Below are experts of layer 8 (counted from 0) of a mixture-of-experts language model. Rows are named up (a neuron's input weights, with its number) and show model dimensions 128-159. Each number is 200 + 20 x the weight over its row's rms, rounded and kept within 0 to 999.
Before each expert's rows: a language model's description of what the expert responds to. This comes from a sample of Wikipedia text that the model never trained on.

# expert 12
Description: Middle and closing pieces of common words, such as as-ho-re, Ayrs-hi-re and mista-ke, plus nouns like day, battle, war, attack.
up0,189,205,225,200,182,164,205,199,203,181,239,202,172,202,198,196,206,154,204,219,227,220,199,175,228,173,197,198,199,189,211,175

# expert 45
Description: Verb suffixes (ed, ing, izes) and past-tense verbs in biographies or plot text, such as had, served, became, received.
up0,228,203,204,175,254,194,206,192,165,201,176,209,213,184,172,214,197,197,175,181,189,260,246,184,202,208,194,220,189,217,176,208

# expert 54
Description: Vowel and syllable pieces of Spanish, Portuguese, French and Italian words and names, such as Sant-o, Nacio-nal, de, -ón.
up0,217,187,213,223,200,204,190,193,187,217,215,192,218,198,189,209,214,209,205,168,195,220,193,167,196,216,203,190,223,174,224,213

# expert 17
Description: Word pieces ending in a inside words and names, often foreign or technical: -za- in miniaturization, -ena- in deoxygenation, Jakarta, Zira.
up0,195,179,209,158,171,162,181,201,193,177,196,204,182,192,182,222,221,175,210,201,182,206,171,191,218,182,204,181,190,212,183,218

# expert 39
Description: Column headers and infobox field labels in tables and lists, such as Time, Title, Votes, Candidate, Preceded, and the pipes between cells.
up0,179,227,207,206,206,186,173,182,181,155,204,188,163,205,187,212,205,180,208,187,168,223,208,179,199,189,206,193,206,177,189,222

# expert 43
Description: The preposition in and word pieces like ind, ad, out, int, nd, as in Hi|nd|i, Ad|olescent, Bre|nd|a.
up0,193,217,141,198,192,201,173,218,195,213,186,186,182,233,198,210,211,213,222,236,213,218,160,192,208,215,193,198,207,195,180,190

# expert 3
Description: Prepositions, chiefly of and in, plus on, from, during, between, after nouns like member, one or Lord: one of, member of.
up0,225,196,200,190,197,195,207,184,181,178,180,183,208,192,215,230,184,219,199,218,189,218,216,194,218,210,178,197,189,237,221,177

# expert 8
Description: Colons after infobox field names, plus commas, dashes, slashes and list openers like such (as), including, like.
up0,189,229,222,180,173,213,206,206,204,165,233,204,220,200,183,196,178,205,177,192,198,193,259,207,209,187,213,176,183,218,230,172

# expert 58
Description: A lone capital letter or short capital piece starting an unfamiliar, often South Asian or African name or title, such as A-imer, M-baka, Ra-avan.
up0,185,190,229,182,227,223,208,193,214,200,204,179,205,200,175,166,196,188,195,188,195,176,163,193,165,224,227,233,200,179,196,209

# expert 10
Description: Word-final pieces of English-style surnames and place names, such as -ford, -ton, -ville, -ham, plus Smith, Johnson, Jones.
up0,181,158,230,176,190,222,228,190,220,242,200,185,183,178,185,180,194,222,222,175,166,204,181,212,209,209,200,185,228,214,199,224

# expert 31
Description: Inner and final letter pieces of unusual proper names, codes and brand words, such as Tang|ye, iiNe|t, Corynebacter|ium, IS|R.
up0,199,201,207,190,178,184,218,207,221,200,213,205,188,159,171,190,189,209,194,166,231,156,206,256,206,224,184,204,210,170,206,202

# expert 15
Description: Head nouns naming places or institutions after a proper name, such as River, Lake, Street, University, Stadium, County, village.
up0,207,219,175,210,195,175,200,202,187,219,229,230,208,208,216,197,217,209,229,209,199,217,207,204,178,170,224,208,191,203,207,198

# expert 36
Description: Inner pieces of German, Slavic and other foreign words and names, such as -berg, -mann, -ić, -sch, kü-ss-en.
up0,194,216,207,216,205,200,198,194,156,200,182,187,171,211,196,195,176,204,220,236,192,167,177,199,188,176,204,185,221,184,236,178

# expert 25
Description: Subject pronouns starting a clause before was, is or had, such as He, she, it, who, including inside titles like Murder, She Wrote.
up0,188,221,204,183,214,206,220,168,208,197,171,216,165,189,225,220,213,195,208,203,190,213,225,232,195,191,163,181,187,223,214,204

# expert 28
Description: First pieces of capitalized words, mostly names of people, places or forces, such as Exp(editionary), Dem(ocracy), Ed(monton), Am, El, Par.
up0,166,186,232,207,206,198,202,191,192,201,197,162,237,191,191,203,176,209,204,209,180,194,204,202,183,177,182,198,204,197,186,239

# expert 24
Description: Given names and surname pieces of people in prose and tables, such as John, Arthur, Joseph, Lar-ry, -son, -ton.
up0,173,201,202,189,215,223,207,224,211,213,167,228,192,213,196,204,206,230,234,188,207,200,195,222,206,186,173,186,211,207,227,177

# expert 41
Description: The word and joining subjects or clauses, especially right after a pronoun (he and, she and), plus but, while, however and sentence starts like The.
up0,191,182,219,199,183,174,205,185,217,216,237,205,186,199,204,189,208,222,177,188,229,195,188,193,223,178,201,212,207,199,149,194

# expert 27
Description: Possessive apostrophes, as in Women's and Sunak's, plus inner word pieces like st, est, ort (bequest, arresting, Archaeopteryx).
up0,179,220,204,205,176,183,208,193,154,212,197,177,222,204,203,212,172,172,186,208,215,193,209,203,199,194,172,181,210,194,192,225